Weights of a small mixture-of-experts language model, trained from scratch on English Wikipedia: vocabulary 8192, a variant of Adam for the experts.
Below are experts of layer 3 (counted from 0) of a mixture-of-experts language model. Rows are named router (the router's row for the expert), up (a neuron's input weights, with its number), down (a neuron's output weights, with its number) and show model dimensions 160-319. Each number is 128 + 24 x the weight over its row's rms, rounded and kept within 0 to 255. Numbers have three digits each.
After each expert's rows: "gets" lists some tokens that make up at least twice as much of what it gets as of all text; "mostly gets" lists some tokens that are sent to it at least half of the time. This comes from a sample of Wikipedia text that the model never trained on. Tokens count by the router's weight.

# expert 2
router:124124133126124128130132129126130058121127125136131132118124135121150134129119124126129136131134126123119183062122061125118128127131062144130133130121130129132123123123136197134120056082142119131129197117133137135125131125120130130126122130191121129130124132137126137144128124126123125111131122132128199202120125124131203137134125131132197130129132126121125126141123061114117125124135125135130126112121130132132066128136128123132138133140129117135124194129133133123124120127124128
up6:165171115107152141161137113144130128113157119156102142083134069137162103110142160133130150125082165124146135124147134171117132110147081113151120106150111120134140163164070132127082141111164119094115126149127155141091131126119170109110181143154130155117149131140100143166106135174162123188066152092121128102115127126141127176149117099113126120131123122125127153122126127137155134087120151155120185151144134141109126136141117134092145112115154137171108109129095120136128118120156146
down6:141122090145127124122121073104123120151156065138123121121123152072098108141168114152128145124133136153117108143144149163147130141127166139114108133117159095137122155148113140138113114104098118133122140076151149180125100140152142114128179170127121131147123151119125141110095156152141178100149116120120098141163169113131130067139107124149121134107089156151114130136122116130067150110133110122159139142161118124141136157158127118099123172132097135130125156123149117141129139152118154
up7:145145135130153157115130078133117118073071143132190116144156117113127162138142160120139196108121148131142120135150122132123117123122124152126116146142141159138142099105051132156139133126142129115128137098125114078087136134116183129149193147131166149124107081120107131115112162154142135097051165155105107142135154120141145140182099069100120099067124124123118079109150117115143152183109130094158150166117144110127133127119109131124108133148129099120112117133136121108161150130191125
down7:132145102086151162058118143185110104127131096153102128132117129117118134129103106144173127137166146104139113142162137153083135154130112130147157147103086122156098139127135139125136182101135111139120119119110129168111102151185133067159173108087153105112164130133179122137125137106126157119151092145136121159136149120118093114106117085147114110073133071199111132132128165133131130101146129114068123109169113135142125124154128132131143158084095136152114102117159132139132147140140133
up8:133145132133171135135133071131124119110161141138158130140149107120158131154138146167141159110103145118130152122130103112147122111148129136154131126142161156111148162116091136149099127101146092137151135141106147148125122078097125114103159162142095140178133162096080141076141126169140147086129076157112136137110142132115146164134137098157116151115095134130144116168140126169096118127147115166127164130147126108122133090118139155123102087100106112103151131088141099150092079143125146
down8:167111082126137071200121079131106165152163097117127148164130143113091138094096140125152094151137114144122125141120124138156114168132132121108133081147166112127144105124150106122136160114169120121125167114105098109136123097125128134133161141118092133086121147121071179104110153155122092105123119154125129121135195172112137149117106124091163105137119120117131095124073116117104124142132153130140079158109126131097136113128102139168120147144119091091115141133113100175102087155173125
up9:110096184151094112125109171148122154116077125104125128135128147113112112098093175149148128139120140131162137134160145090131153162129136103110132138134151157111173118168145114119142135137149096121098135113137130142104120136160091122115110101117199102095137157128144119169146127121118154086129115120150125117111153116127126126115087155150140085170103112143182146123126144125150106168129152130144120116099145136121143192096127088150164133122116144123145132138136074108142124116141105
down9:154150122154116213148104142130130130106100155126148137163123107139141155092148112137157101125140137116100119171132128113144108133125113129140122125181114099200111114154114107125083138155075184159137125160117130130172123117084150162108141076144126129191127127138111105145136110130155133097114164130125100125074109154094116122120109133086121175105095148137092126117151118146122110151101123093084131124151119128108142148099117133117124123136152163149119131149146145147119133130085113
up10:120134152138152116118138113115154124186141111118126123118162152125135128139183130124158147192103137105154118100085117160097148133183121118105145167127103142128160119150158127148083131137099147087146127123151180177145101132136132151161136124115151155160124130120088127143130119141137114134211066110129125134100096127113148115074128133150124124155145113167141166154132137167165152144096129167086106082078105075116126148143161095127121162096153148123150108126111085120145082166123143
down10:141164119130052142126112093112142146109171110143139168133132116108147091117138137095127082121142077088104118141085152128138130111130127147159083111133174145119162162141098095133140107159078128137112143121112090122147105133125121173084167148120093163155118125146108161136129120182142133094110108140086120163116113153144111158141154135134154111151175116116123151126133107116115121124108094109137125127103145087121150110136131119124149143168192087104096115151144169124118103128132101
up11:142102122150128118100148200139146152144103109165166127132106129109141127120155092079118113119124139127132144132094144109148159161169114120119097176090085136149107106118133130144133126137118108104086132089121128149124089142153143154153128117148135162132101104112162146139133120117105139099120099142164138131115051151133142113123132137140099108136139125128107127133098133155150157125082117170097078120124121123136131171167148132104131154148128134109154116164080176091175138105147132
down11:116163113115135136134135128106116124123169145158129166131111127156178134110134175100122128155117091137121084121091122104149123109089140134136097159114165173134128149125112123123125075128127101139135121164111114115088163169097102144095121133128143132156137137123136127088137092118171154141106078165110102144112080159136120132169154096155107120109141109102117189128137124155129101147121100163141129070119147130122117122150127132117145134159181138135096086133167148159164099053125129
gets: ".", " his", " a", " \"", " as", " after"
mostly gets: " after", " found", " new", " rec", " very", " reported"

# expert 1
router:130119128132126116124122127120125059132138120142128125126119140124135138133114112121124122127124123123122183064121060112122131122131061135125123129129137127129120120130133197131117057082133126138142197117136134134135129132123137120124125132190115126124123124130127126143126125126125114120120125131128198202125131120137203120137129130128201120129127134128125125138128062120123125116126132138123135126125126124130065127129127120127136134142116115128125192118137126122130123128129119
up6:121142122113144129124157088113130139126113089118113125178158107126095115140159161116140117157128147145161119116170105135117170154136116144089146119112152134165129145130085132214125117117158139116123128172082112128105103127120177094142137074122135104148078130069134141126157118131193117204123104110127134126150105147127116151084128119134128131142116143129134123165099137138136117109107200151111159105131109126177115143154126100119111106126118113189106138142140122128152101117160105
down6:106138143106118126136113152172141149118117091126128143126126091099164101157129098146131100086070083106157123104195170148098103149128133169181104120128101136136150120167138119115073114128118133145108164146110129156158126141144095154124132128094158115160096138109137108168134124152130132117148142138112113133181130105128138190112155144135151128125093100131151152060110062127150080090145137122090119108103142159102162146123097071137140134113078176122125117139140145112108137107117093
up7:122150125123099123116126087149173115138165125122190150158153129107090141084105155122128133084141105129119124145106133161146118165079126148169112084139077126129116098133119142120130154127123160148103141147083171149177150109113139098152130165135114128144105089114148093134176121125109125095136130152106121123121126129088152135151096130131141150127129147133127129132119119141118136120075128145131108080140187135150142094197128159165095105148147133158123114097083089116132112143161115
down7:113153140106108159163111146107110129127166115081106117175159133152140159141105181136146139115113109119189115148156139135105107117123089110122130157085157127115130087135157152147153136164140166132168100140105087115162140135151131111126122116157110119168175140118119112128111149094095115132121162133116168120134097096140126134126132104152140149136113141113109165120134172155128164109069136166112110138109135108113134119143162126136139133129126114135124124100131153166086134139166149
up8:181147156124149112130148094170133135124134122112121156186107149139109133115103115150120130102148173112086126141152124177079071147159137126138157103132108129107088138092166142131176141142084105140122143161122134117120072142171136144195149159113115150122130114150139131166180105111136148184093183131069119138121111164086131138089150130126136147134104164162147138141110124117133153108126131138094095141117131097142131139114144130123144135144154146104101142156129114154143148122111143
down8:124143114103124153110098126138121108187084123164121122073142177089142122116126133145165151082073130098135125130132137148116172107135116115152167175145151151098141065153075124130101112140148141131137105141128130106109151150104127157101110123140113116153133141132129086135108081155110133094175113073139103104113127067089114166091127129119146107105093130155170121152136091095126125150165091149112129143105131102135139099139152154156186100117098127090121121160098139149092131135095133
up9:124111111081148126092123173138174138102086138174151135117141130082147137130206152179179150139116109087152119131102155093185099167115139134082109139133108137140172146136142146138129128112127129125121154097142161121098125095139107117096134125120127124147103130110133166093121094119086110127142129121108146108103189148136113088091135133151121136119138099123127127126134130168104129139098150160147167141106148145133129126156126122127125101101091123139160143075111144107154107139144163
down9:144114142164107162182174149137148126137194081073124136144168100162108147117161129115083086151126176146142115153104104166114090175157111162093087115128143111127128147115177148137141138114142110107128121165111108118147148130155161107121142134114123158108131125131117122147139165096144110121148114109117120140161129124132117122135092115176110128096130099154128148085125146150144110135146139134130135137112159129085143134152132114139136144139158138127137111091110139147129111132171129
up10:139162126135106134137140136122161117106127115084118110145111101160131148156092134133096148146138117157130140126137115139095138175158130104142141104141154140103105130118131125142093121124059106124153143169124145135149125135117197110098126107144143087120126120117176137130163127103120167138128113131116133128128109101155112107070166150143124098107154155089122138105108123127145152112100116132156133137101137104131133161087110086167080088117140143177118148131108100145083115116136124
down10:160126112115166097122137151123120129099105105142145104105095096162165165166150100099130100129095120178105121107142126129134164144129156129175141108136123134098155133147070116095122146081092113145105136118136127124140103143130120098166181154129183106154106117135124125134109129127146132127125171143107123122163177156093136177120106099124115105121125101121133102181142119099131141094124109133098122094155180153169121156093127113117129110157079143119112116109143113126120153173113103
up11:120164104137070160138120138123186104155114144087143153140126110102106075148127143148150109090142067150074141134121112175111126079132139107125133124131117150160162095171158110108131108136197168145114146164149094097157119125087097168178132126124133104104103128150120086119135143124133120151085134116112107137084123115113120149085061126094121079127153130152131111140113113170139135149121100128140107144121144129096112143157162125116136169102117159100141144111117150134132132159154141
down11:171127076088079143116135121121117155151170154158104139135154128142117101117133139161143096111152120133129083151163115135157132134152106095154173157127135119116124125105163134186125129130105163141161108138114129142116105117103127139124130165182126119138159124142130118080109134178093119136159116122128113145088132135161132112145156080052155134140104165128123128125179157117146133086146120120097149147138085116170149119146130148106128126112130108117162137137122131148116106167111162
gets: ",", "-", " |", " 0", " 1", "s"
mostly gets: " 0", " St", " b", " life", " Ref", " sc"

# expert 7
router:133128127118121128129132121123131057126127134137120129122120130126132131138119124127114124129128131125125183064126061117118122120136062138128130137130136124127131116128137197116127054083138127134129197118136138132120144128121129131128128125191117124124132125130117123132127128125125129122128115129130198202143126128127200127141125131135198129126121129129127127137123059132127124118126133132117133128123117121138064131135126132130146132133120113134128193126131133123130128122138119
up6:154112156164142092135092113123126125120123163095144124127118146156128129150082180142130146124116158124114137152100121204143155082092108111103110122115204144115132081085124131148106147115149097137126120148130123145103171153113135153079126107124116130065137111096103093098142140134115124185145094113096121110100128121163121106132105148097115129139142118150165131117149118186151126153115139130106138133070140090179132082133130121124133101112146144060121111081166118083175078107107118
down6:111137142095138102116101099133155100122113089111129115148164142114137122111162136149165152160124108110094153090139162103147119151128121101123100152101128074133131115134148102105154143091153121091086113156158128088136122152139129147187121158123151158125130077129130124154162170101133150101134138104131111083131142076091107167130117113135099105094102131118149144147146108129086095122120131123116136116102141139131125141138141118103142187095148124125123143123128162104083175105162154
up7:135126155098099144145137131167150139097141160105104174120143176159148120122145102138111112129118120161100143113126142097164162137058141185151121112126093083101089125173166135142112117117127143092148153130121109142137088145161150138136140126138144104126172143138141129128117111142135150105155137127153133127090083119133145173166149127150131170104145108149122104130126141141125132098132084107114132144134144148132121112150151148137146124215125158128081146106149138141174161124111140
down7:137130126139122117139130120134128125141165148080128119116079105111132145062138122105123084137134174179122152143145170119126106129129174117114104145113109164129125123126123112155114150149110149120130143104084089145077087183131130122164076125159116131122118134135093113079101128101139133088131140108105167135113120123137165113133140124147096124096156135076108129137169151159138093152119139205143128089162108125117204106123116151105112131156112112141126097108199149134156145136114117
up8:147186116123144161147149125120117126157156171159115124133090133119129103146121144120076123097146156149059143131129134143140195105127123118116108107077150109148125079165148134137118128093139146071120138146142147130158129099147143087093143130139110077116169147114100112064106096130143146131128134088185126119098119154096122103111110171087138164125141100111161092144112124195105127124135090104109119166105151107135131144154126159142153130124142146114153134159096147121135159120144149
down8:140094125099160118103131106116119179098127152094119146172091122147134140121113094099126099152148126127121149121171155147103183152076122139110107104143118145129154126098115070140163172130168120131127135114075144136136131149146141127165117136117164122114135105158130116135139129111131118113100130099115127071113136100100132127175202111105127127124156108138151094142146127142131112165111138091164149091115102103110099094084138132114083149137110130088095122116133144166159126116145116
up9:132108090134133145147146139148171114123154106120133106130132111159125113111131134132156132143125139137109142126158129161127137107173136115116120163116070111101128166172150129138152115143184131111112129145108106105149121126111133126111130130102129143123158150112144124128107114215090072100123117168168114127136103099126127146119127147132134141129168145102083109169146138118103142220146106082115103163108164166108127136148118116144113140103144146113085129112071147191128136127119143
down9:129123101203140071122132122179134132117145155075147122125111066159123112101112109102129128130169144138149097184119126123164104123138136121155120103118166174135119127136132089152129089155116148127152100122064149142192094125147115109143154134091143116142088129100141128132111138128094129100145095125131171139146161082094157138137111129126112114143124115154144073136078109167121125118105131121099139152145080169104210154144161089135130108145112076138137130121127072150100144118123130
up10:153129085092151145126135133157139132102115145125143115144115148129154142142183119126150148137133174089130145099120149074140162152104121150147116141153134090125143146130119131143114114122113128103105139094111092118178105131142067125150087150140094166120126081165130156137131124139106128082139132173151128129103093144115134123151093176129133152137072132140099123109113119106074121158145124089114119135162140141104139122136084104165138107169122148136136124112114123113150116167115103
down10:133120177150117150162149168103113127169129177104132117108115159110155159108138159138137151176165153098143143197109102101108140106118158143106122091140151149129145126127145111087125126154124117103170120127115128110128113135085158150122116138101088139090110106134107115113104125113137113127139155141137103146129096087094140108157115149165133138142086088158102091148126101120134145119138143177104111175141129201147185131124144089098131106116161135129161120098120117123149130111152132
up11:159167098143147127146125165092145132120105104103143150166143112111122109143133116181184112115147128138137131097100110130057101112136118139123159123146120102156128157105131124098146149132128116106130136141137131146116124107107129135150144128138124143112115162145117141162107126126104135123162179102109112127107175128126139195108184090161125136136128125107100120161134143132121139128101131148161145094155144117113115147108148129108090140118146113113123134136136161118136129141086143
down11:140096095128110134132143138126085136116134125101099136144114092155088164128096137131119155159161115118140122120087118126132131132156115141115126115135139176162091169133124132148104113147132127130137131158106146174113146097099145126109127124118064137143094163139127119093085159157141127160133131141134088115092070108130116150139089102133137106125171133120072130129151126150140112067099181157092148119121100196137135133100107128131113119146137162149148096104140133113134157108142149
gets: " of", " in", "ing", " for", "\"", " ="
mostly gets: " bo", " ro", " du", " best", " free", " research"

# expert 4
router:139126127119121124131118121129126057128132134131130132119120133124140132137118119122124124134121134120117185067125059114122136126134063125124135131129133122126128122128136196115117056089136131133124199125130138131129141124127131132126120128190119131125130127126121132138123122129128126122125123129133198202135133131131207132130122136116202129131125128123128130140130061126120128122136125130129133126128131130132066127137128129136140136123123123133130193118127137117124117130119133
up6:150090117134178118097156155118168143116132114107117118148143158064134128104179154138140145126136162126181117145127112134137135095075100130204134196095099090104099148104136123144115137113107149137112154141135122133104111096117110072141163149116074103115141134161139139134088142125097101108151113110142128146090098130125098122104121124128120170115114091136130141125093126141097108184073120117092085113115115130163128101136108101141084097106161071108118142118114142108204125166105097
down6:131121120115126105158118146185123122135110111114115131108065108107124184089154138154149131106122130143122120117172131115134117138112168128091156168175119123157136106112115142144147158152155127133126156151129138140125110139062116141125110100132131116145123168178123111120147151101173126099099158115118130085088150109129108089102134135161147163116125172149083111148082100146186133134117115062147138130156109114137165178138116097121106104116130127125104119124103083111154125133149121
up7:087101169141136123113099134135127118136138109144141099166125160115158191095156115117149119126112159112157121109168129123131128205109132119148140089105147118123098164132098123117111100131146095130112122140130106130096105097126126129114102114106127114089144118138131121116152113120113077102112086103137148142126136164163133109102124149129120150090099106124139136127088131129109116168117121159113100135139136134129123115111130162169095111153150106159076147136124095128156127151114092
down7:119123123131142105113177108116183106087135108104145091084046122144161116154144091129123153113088154186136095147150151112138106124149144134126134145187125120108149104167155157133106102136120108139131157153134151113106124100084115114135133121145145107100110118167132094135099128119143123146130182154135117139144147110177096101120117110134151119170130112130132113130082120134142155149098096085155111089143093114154115124119141078153122101098107148165146132140103110128123088156106158
up8:166167079059110111121148104160167119097159100099145173118157051134147123132123172164149147166131120142169137127120115136095111125097104137123129138156117111115161060126087114125118144144100124154112104137108157174113116123156093133103112133145121145098126168123130104096089143112129124158115150154120130127120138130148123133111099125074121106134161155151154154147164111152135107118120152136115144129129141093108123097124145086127137159095131160095158102124092152116141099140104127
down8:110141100120098135151077165159099135134159115141106166125175154133129126101110172155124094088147122095117139113131133171098089122155096106097086080082118093107142169109131116171190159129117161158151122142118109092169146110146142115130160141126130131153105122106139156142142122096091118065125135112127144114111127106093151142170124120156123123147090112106109142107176120161103126095119199125114096138101134132101137135123147123138134108142093094154135085132156158118106136115121110
up9:100080121160097153120146116112131136138109182125107137132179140137136129131153128120143125146112150118107149130129126117120134132084149148167134142079162094113143134104110108083098124131146144165140114138083093127108069128095132118137118145115124120133115111141070151097106108143142089121123104129178117115115085135136130093141103188140134171105165161108116123103100125131103146088120139101165107113149145162145149081124140163149074142173142103136109117153153091105159108168069162
down9:182088147119101126069147153146101127140093163141103145180129126161117145100140129197108131092073108150129134125140116116112163120148142126101110136120125132117141131121153106134152111091140110074159126168119130056122101133109149121126104164145152090154170110110114103135137140123136120134088135078129092099082086124113170086131116146139159126142129104158138109122089128144140127116148077149150102134143087138102149119118154153140078157098132150124159135082160160108142132103125182
up10:120100115135169093142160165094128131116170129135176101140126161101202108093144149119114119077158159208134144141111119093135149150140115133137113142121117084141119141128119145117134139128103134123131112131149119145136118140152111086103154144133081137139140120109146167090104145156101105129128141107151122122085091154168137106103092142094146135122120130167109145113129141122095103160063100142130105145139120126108134129166130123127107099137137139116131142128113117151172137127116162
down10:132122126121098149139129167159106132123123135113101092136118131134124170129177125185122190103093099138119107130119179118155113143116134101044144136124158125135141138111171121156097125135114110090137134167099159098084120105089133144165136104092171077142129134166167125094131092155148124149099124120145113084114147075154163118109123129145130138098142139137149098145101129137171131124155121132143118096150103134109134201168143090130100150121130136111126118118143121108151156122157146
up11:148124067109155128125174133081146121145157100139168165099115112098148110071186131170115134126111123185148146149111108121161098128091131183141123148148144121141114103120178125141129146145112123078092133142148154135081096140148104183115105160125119121158144165102153108156099175155124097153140138111141126133126115155149121105112135097146128094138138111105156134143146119137171133123085151108105130104151103100137132147135172135146100136103125107110182148157100122170137125095142131
down11:069141117096091157162129172138117102120100117107120138122122158139097143104134122154159115071165134113120112139155121120127107144119168121170082107132125133107106155129132141141098148138150116098150152159133166145117122136100192135146138070142081127173137133112113142152101134128144132166155099124102115133113132126118167125107099132097150178116110106147118118128118103130121167124160135140114134118151152161087115137124112173132169121127121138124137087172107104178141113136176126
gets: "s", "'", "=", " and", "a", "d"
mostly gets: " Ali", " Mid", " y", " Mir", "&", " Mur"

# expert 3
router:131133142118128122129125119125129058122126129130131133119121127124136135133121116120125131130123137119115184062127060120122137132126062138128134131121136123126122124119130197123120056089137127131122197124130133127130139122127133134123117131191125125135132127132127134136121122124114131124124121130129198201124130136135204133136133129128200126128126129116126131139124060126125127119132128132129131123121127136135063129136123129134139137128126123135122193131137132128133119123128133
up6:135171154133153152121132152108177131151110089168134100126142117149155073128082151082125116150142127118141150096134125099153175137125119143146119120186128084132092091111168136147183121132076147149121143148115090126144132088098133119141134105133162115108130162146147147136090168106085120140127102115178128123144149165126106126107156116088105126117097166157114109137122141102093105116139111095075124158144166093140133125089129115093136141097161128143125133147116179128118108099130119
down6:131123122099096134119128077083122106110179148131105132110115111139098131130140166138119121141154169123133106041113091125132147110185110120136129076139092136120090149159117128140125114112140141144088127164160140094149127135153116134134146109148079178162162117127114125131159156103155120101141143148135122083116125153084146122113184143153092130127116123080166154160115110108135123128110094159093131118139114135118123120115187145143116161107100071105155163106122111146097128087144128
up7:126091100094117143147148140106201139110118158152156168140170089122112137127160179114124104136164138101125119136150134129102080115149100148100163084108119080116173089173117140118154127121125109113127131098152125127102108143171123146113121115104143105111120171108102110128137145123133141148123156108114144116126145121084128150127131139123155117127179088113127148139132107160140120176108191130054130146137172144097148118138126155147083110088099181132122119151087089112121142121103104
down7:128167112133140102141123130168120139104107130112121151065125143096131124123149128118117089123121119122129133154144136100106129146095173090036130108121158120101138123122128121118134160163099129185148119159129143096117123100135103147116144137122097153137140125125164177131107152173126136099141134145116153156133116119154129116132132143105190109144143130105113145113120152145131129112121180144105129111162096078123123135079119125131108114147119091092117111080116099148096164131090127
up8:224121107140134117120104129113111128136082134138121118177127139094113139086162121162118148160104122110163141093119129126109125158140145144136137137130151109157105130113100129154091117124128123133128105129171152123148139150125124148071149142137121152093075168102157152135091143129107094131124148146108144128120126079155117076111167160143128133131118102134150127144135142172178151150127120116121110104153141183120131101118149199157055083127112146173112146088117130134096128101118133
down8:124141090120155133109127137150122148146145101124115120100147121088128143160121099141164159092076152155133130092109141151177148132120105137100105110112111117117132120109082144130093133127146123134098163092150128126116101127099159112156149181087110131107105142115141133093126128124129099128166143120135142145108138113132170103139139140121143109126122110133118091126145107134137112143130151139129116171125127132182100107118092168128168122122093083136126141106137108165128141143206208
up9:095131127152101126140115154104129126126170181074136136111150151108098136154086175159122166130151167143102136138124138136128129112164133100146139138150076143103109145126124122133139117150106104120114127121142134156119119145158154146120159142127092131158115180142127101134119109179064140081112129101062115125112089136165118190158118115123129150147122125148152104111140120125151105144140151106089135121137114100125095138107119165156150107167155141097131130126155099115114145113167137
down9:142116109125137116115140112149119127127129144099103142125092089113091144128118135115128070110139145096134196098162151103190132115126154125152133098101090171133153134109144114138111150155069158144130154100089146132096154124135123117137123075163103124159109141106132135132094148138157095152136131144128118148149111101156119100149145112128128136134196105144143142096110164105094142092175153153136156158137113159102121178110188139112118112150152129103162148144180187118123095128097103
up10:111170119110149123133137118128088120114104146137129101135098106135148133100106057191107122133102088135135125136133145093135123135166134115175119124142109129147103110155132099098146107125128136126126099132141101115148141136131113106144132115155165158090117124096117115137130115093095124101148106168143128125090093194143124059153123120087150129139112064135129139118108108138140127129138137106109125150164081141167108067118121143128149115157146133166063127163096109118119098114136139
down10:122108115139105170107138150082111132126127127170120104119106127173095147110141103151122105131153149128135121130143151164148163126122141106121100088096084164109124110109102153148112141147150135131163095137141114142122168131122133106123152111151106121159098116114097113169121137133158126118100133132126111097106154172143128145158135096147117154094094122147126114104136146140130155111165151164132137092157151121119103122125119165114124126075123122147149164127168161135164108125156122
up11:092156124094117108110107108179111111107086138105099104113134116150117123148121113143114128082143148115104138136113105167107081109133120148091140125162103143132141188137087123135127118125160132151112127119143104129101101154098122085133116119116123117134159093149168104167151193169135104105101153122087138118143122135107136130113136119113129103123119131083111102112174117110163109113145129132158122143181097111095147132130094099109131138132143066103141115142157124168130105085114124
down11:145134148106144125128129102132134099104134104153128125135130122109132184107143117117135130132131102135136120148138140132125099136122139099189145130132126185108168096090132119105183123083175112105131120170124143143150168114116097183154138152092105100154127117132112117130108099130148143150105089119105175122124148153129091178117079096119140137118077165135093136118105135131110164087170128154165112093111169134149116136143103125123100104134130129146138133142173143084135162141135117
gets: " the", "\n\n", " The", " a", " he", " to"
mostly gets: " he", " can", " will", " could", " Lu", " German"

# expert 0
router:126126132114130132129126125120126057130132129132131126118123128121130133129117130121119136126128128122130184064140060120118126114131061137126139126128139126128130113120130198128132056083131126134131197113138130137130145133118127131136126128192130115129132131130129120130137137123125127121130129135115199200137123127139203126128128129127200128125125119124129134137128060128133125120124133133116143124120120132133063134129130130126132130133121127132126193126126125124127128119139126
up6:140114103133124144168122131124118122136132144154103120143111161140111140164136087100141038134137151135112110139150119160141140123138146097126118121142132121127087131151075117113148121143103123118129125127123106129153129112118108112130138059120125118132159121115132147118099129161126195131116123076141120129180086142125137126140089138121137123061120105168097089112108130153148167161138138139155143120127117134141129165116139133133128101166130133203104121101116131103125116167088106
down6:083136112137080143193138114134156126155156060112160094077116113085151132099130158095110186115140136110121126161154159105138124093126123125111126097125121114105147115130091119148092117129126168130114133121121114139146089123168118141102094144132090133098108125097096130106130135115111107126158113106134127135132144143115097129161140155105146087141116165078103081128133149088114119161164125072098155168137145128116172126144151183183158122107114146116119135141174146125101151090107159
up7:117146130095081107100121106115131113146131122117114172071148113145141141124112132143130169135115125118172131104067134123134121108118125108122140129151099144129126147128167138139120152135103174119069135156129157100115089133131168115101133140118123112117110167185157142136146161118164149100123098128129127128114161097106132161106197132145126080135094093097159115155137115098141079140127147109118124168129166101160115120119113105121126152111066150157111126091107158157129174135135110
down7:190114144124126132096107108152121120104164127134129106168163196130125116121146074138121107139134142119102128126061114108095113083115112094119155141152131115106133168173151137113191143127136106117111094106128172120134134126141103124097169116123151120136159123135132154138116093156109141145133112146128116125124112159160145104109141114120120132106128099144067148130151149125118158107087107139163096131138086158135109142153132140127151121129113123145159098102034147079136153136161159
up8:143134170187081142146121110092088124128133149163139120144130121156113093143144109131133108094103132153124117120176130151099108117138132085138154118124110113174101121097108135116115119090131130074139146120148104104121112096125094093141143070145155135117127084106061072122120129117123160086119140098181116112167118147142134085116103166097126101131120128135173150079162120128181124097144104112118108119125143156121106136143141138134153164109128137165100123139097125157114100153109157
down8:100134132101132099152137160145181149145124131103117092140144126108135101107130104104107115106159098154151112134137152155097098095121136074162165074134146119117128126127111113115130141121121148128125122142080113142082120077129134133141102122099162102112102105112103114095155135122103118183132103151120121079142152100122090118127159149132118120130117160131137140147102109146114103105152175069116128137111114180123095103168146083118142161140146162150146173139135117125118101153117111
up9:161155125126113140134147096149113123120099134099136140137124124122110118152161108062150057151127120137139135119158137114154148136123129125117129124128138157125139121109103116135111102115107150143096121128112136133144110071125111106136111127147100136086135134173096149135160111195110177130099126143149122112102103169092125147167075162099142104134126134127198126094089124126116118133136118109124106160143161153085116077135140136136125149133110130160140116108104126114127124112112105
down9:098119146106148121126103179132126160108151169139099127136167127144132126155123120096177111126133091130118129146111120154158089097118103127123147118146132124079161147152115127128178157154128144165142155096094154109131153113133087151138118095155139138107153105153102114145169166112101112133132121166137119098134112108133121162066096114137152150137141129116134135163108139181115115066117145119117066152138114174160122107129166131101114133137147092133142105154176149126116113164170126
up10:129129074091113147131114173183178127130101130142115075140152131136100110157150115107115123095137148112122138130166121132091168157132107081128107109102153134098112125168114129109123115155099176110119125122086137092121122159109133138145128107115107130086136108112106101113147121127161176140187106108074111122140082172146137119125066166121140108061147095136102162113067133150110146123122096137092089187099151165132143142128117156140115153141105136154121122096129115145085155112106088
down10:139138115137118119115112103089177091145104143138173142096135192131119111155108129116130157098106134155104110122113168088138112114175123115128091126151132133111144138131157127116096079154129144124128130129107153099102081123154107167121115094190136145100132141165114125081116105125117127125126171129145106091137146096126146110126121145118139149128136143158096127143129162117093115142108100142077158140133106130176116134100126155144158118118145082139167107153163115113094149128120137
up11:146101126146143136122136123134155116092124148135173133118113081114178104166172136141144100179129150104171133159103120127151147133130140149122128141113129157179168132102103140145145146120158109133106133126147085124124184092110188109099150069130143138164153130144130133138144122114131076107141140119107139120110152110109127156150149126153129173146144133134075102116108101194133126137123112107160171127123159098138112137123136144135177063119121128125158134114131149153164123160078094
down11:120144132141118154176123113100133122116131121160146127103117119107120161150143150098102147153088120123132126169112090060129115125130151111104142143132138146136125132124103166149124141145123120082112140090126160147154177141095149086140145140077104145117098169125136144143136109167130124118152077144132130133128135123135097087169160112121105151130090100105120102102195108071106152136138128114136146111161125121151135134115157135111148134133126133108108179142134094076158139156092129
gets: " |", "\n", ")", "  ", " (", " and"
mostly gets: " You", " Nin", " similar", " Euro", " MPC", " ·"